Weights of a small mixture-of-experts language model, trained from scratch on English Wikipedia.
Size: 9 layers, 37.5M parameters.
Experts: a sigmoid router, a shared expert of 256 neurons.
Training: a variant of Muon for the experts, 440M tokens.
Below are experts of layer 6 (counted from 0) of a mixture-of-experts language model. Rows are named router (the router's row for the expert), up (a neuron's input weights, with its number) and show model dimensions 0-47. Each number is 500 + 50 x the weight over its row's rms, rounded and kept within 0 to 999. Numbers have three digits each.
After each expert's rows: a language model's description of what the expert responds to; "comes after" lists some tokens at least twice as common just before its tokens as in all text. This comes from a sample of Wikipedia text that the model never trained on. Tokens count by the router's weight.

# expert 46
router:415506425489461467537508574459530464512453523498564506611568495488406474551394538516489461566488584458437488615493617412473527466442517499487508
up0:544458538555509472427491567435435512406532586562505430496470501500481584501474515475515465457472469482500471515496513383417549382433497516525547
up1:482513447489444453461430510532530550470426476542514499602516537401466527525464535488505576452558499560458472511458552533413583566591492487386526
It responds to: Table header abbreviations and layout tokens: Apps, Goals, Pts, GF, Votes, %, ±, line breaks and dashes in table rules.
comes after: " |", "|", ";", "=", " Apps", " Goals"

# expert 55
router:391539371549511521544513523567610556496482507453606557596562525519358571520478487556556525564502530470465484500525536492468528496491500499469480
up0:504544376570432475551521507548543562486574460441589393482533487438466476492542622506526542554506590487480453553448572577470521590535490537528522
up1:541496544503388506431444522452474600479535493514518448376583421517515586580474451556564530547553530446471468556477537494470463572528470488529465
It responds to: Newlines, mostly right after section headings, table rows or paragraph ends, plus heading words like See, Results, Awards, Species.
comes after: "=", " =", ".", ")", " |", "|"

# expert 49
router:445560442534485471560525527533538508477386506510461545535507509475493476444468502553498485548522573542408464525484559566524504508454464472528270
up0:405544495407467428447492523481441539547451578573466582481516561542519555555549493515535538507546515601504546541556515501531527421457538452533417
up1:474536490557518529457502533489603484444532377471450504492496553479417538496470552509599529479457501536532503483513493434527562492501504358571399
It responds to: First syllable of capitalized names at line or cell starts, especially De, La, Del, Du, Glen, Ti, as in Denver, De Graafschap, Delaney.
comes after: " |", "-", "|", " in", ":", ","

# expert 58
router:409507532525484531501501584537491535515559474506639636483510541537502508505495478531577551596452475425375519459533470473474521475476559465543401
up0:417426473480509509483543502522462550536543583463440394519533458485545522588446554556534517598358555441508523454498477478436536500579501499526547
up1:608486545546504509477521499470487391504492442421446460511610544451496486528435505484414487601526535428437479551487453530527476531558500577571419
It responds to: Line breaks ending a heading, list item, infobox line or table row, right before a new - bullet or | row.
comes after: ".", " |", "=", ")", "|", "-"

# expert 40
router:414535467528396462513469504479540464480426471488570475519501471535438473463501557497534487555452455522476506656403485502485560471439572518512430
up0:512500554520504559530480537530467577384498502506522474483513520492521498509535482478491589495507485437501526392631440549427482446604542496526624
up1:501419545515442497522549584494495527485504472524564503485396459524476582532504509348475521612492542483493533544487425488522458525390467514438486
It responds to: Content at the start of a table cell or row, such as No. in episode tables, rank numbers, A, Player, Seats.
comes after: "|", " |", ";", " No", "/", ":"

# expert 3
router:486482504549503553555523519492483500414437484398498458515474571558482592580414501522537597633544554497463508509426512519509500499488492556558397
up0:487522524540492460454518458508446444451487496505538552524514501551506521554485557423576510427439495484467488513499475505402412496490509543522503
up1:496565411421494504473470507535570549434469531448494399564503531487583446587475611551469493503457495421540490484572466449482488614480589488560476
It responds to: Main verbs and their endings in narrative or biography, often after he or to, such as began, took, viewed, returned.
comes after: " was", " to", " he", " also", " and", " He"

# expert 41
router:375485539517389458587499497585512498511583429458583479516486504549419462532493580532473548554524487521476483668544499449469549473426539541489422
up0:549409506465535531468519576469488481459504519510599425488611503550451455547575493564467514514459593586533494562531606410478510445438517513447462
up1:467451442529473554511486467521466533538532580475479529540443441537556460615492513511551470584483500501510413552592518483524489502430475510482474
It responds to: Numbers and short codes inside table cells and ranked lists, such as ranks, vote counts, country codes AUS and GRE, positions FW, MF.
comes after: "|", " |", ";", "\n", " #", " Set"

# expert 48
router:387564523533557494553546548634479496470492578533496468566468481564458500509480516553499563540516583505434507603416540565557511538476422535516470
up0:448486485507579463630509510507473469526501549519487470485638535523485501523469547557408494496464407536484511514488532477543467553502558463521464
up1:531547430501523513409560527504452481485468528519578589520426477496433482597513463583578447488627492529497512507461494608577508424474421577457467
It responds to: Opening parenthesis after an athlete's name in results tables, before a country code like (FRA), plus name-starting pieces and table line breaks.
comes after: " |", "|", ":", ";", " MF", " DF"

# expert 35
router:459454479539496458666514555527561574454558544404536525508552544467458474361536578618528630548507510578492437535517535464535464528517519454521494
up0:476422459509455481446509476539534521503436500472507495492515606553572576482463492504575525562594494509448452529495524440526442571448561464505498
up1:478488486509450527419545566509376527454529518449576541411451459482580511388473485563618543571488520485536507479557449565492576494458461524493466
It responds to: Hyphen bullets and colons in infobox and See also lists, especially before Coordinates, Born and List of entries.
comes after: "\n", "″", " Born", " Coordinates", " Kingdom", " Website"

# expert 38
router:500501555551470494486558516578655516457448562573507415528588520580435474475518508559556524608477516591428495504559494466507496496460533500472460
up0:552497465519482487557537480489520530513486497448576454477533514592469520506548476559493499447424450540449540566577484462421473466587411486501577
up1:510552546516493539542466448528509564426544546545537482536475476506457447508518486515516526504480550462367543416489455544546560497469485564620465
It responds to: Dashes in scores and ranges (85–63), table pipes, and sports role words in football and athletics text, e.g. linebacker, coach, medalist.
comes after: "\n", " 6", " 3", " 2", " 1", " 7"

# expert 36
router:456430466613456426520539612518546591486477497422520474434516544542414567454462507484501472541478499531512436586537518529563509488415586441494477
up0:521463442508522525490690552457507429512483498401516576449531503516482543490482445613502505566488507489538614543343522507566539446552456539457463
up1:465558534407584562422465476509441554526535441515611526483583405572453493460455473516477553543510518430395459451555458514515529537444568461493499
It responds to: Digits after a decimal point or comma inside a number, in statistics, densities, percentages and batting averages, such as 119.26 or 96.2%.
comes after: ".", "–", "′", " |", ":", ","

# expert 47
router:479439562506521476539494517457603556442475539458551484443486540510455577419497519546535511546494450450511526509411504469522541514449414488466461
up0:524524537490464577494480536472496435510459402509528452598501574511485476462564566465441502514499545436417460451483570520538578548601555473450429
up1:455526524556464473495561440448466471477432463512438506472495562497476456402517479497595534577496548433345494495442500487568487532468532510487530
It responds to: Equals signs around section headings, and opening parentheses or quotes after article titles or list items, such as Name (, =Biography==.
comes after: "=", "\n\n", " =", "\"", "Population", " career"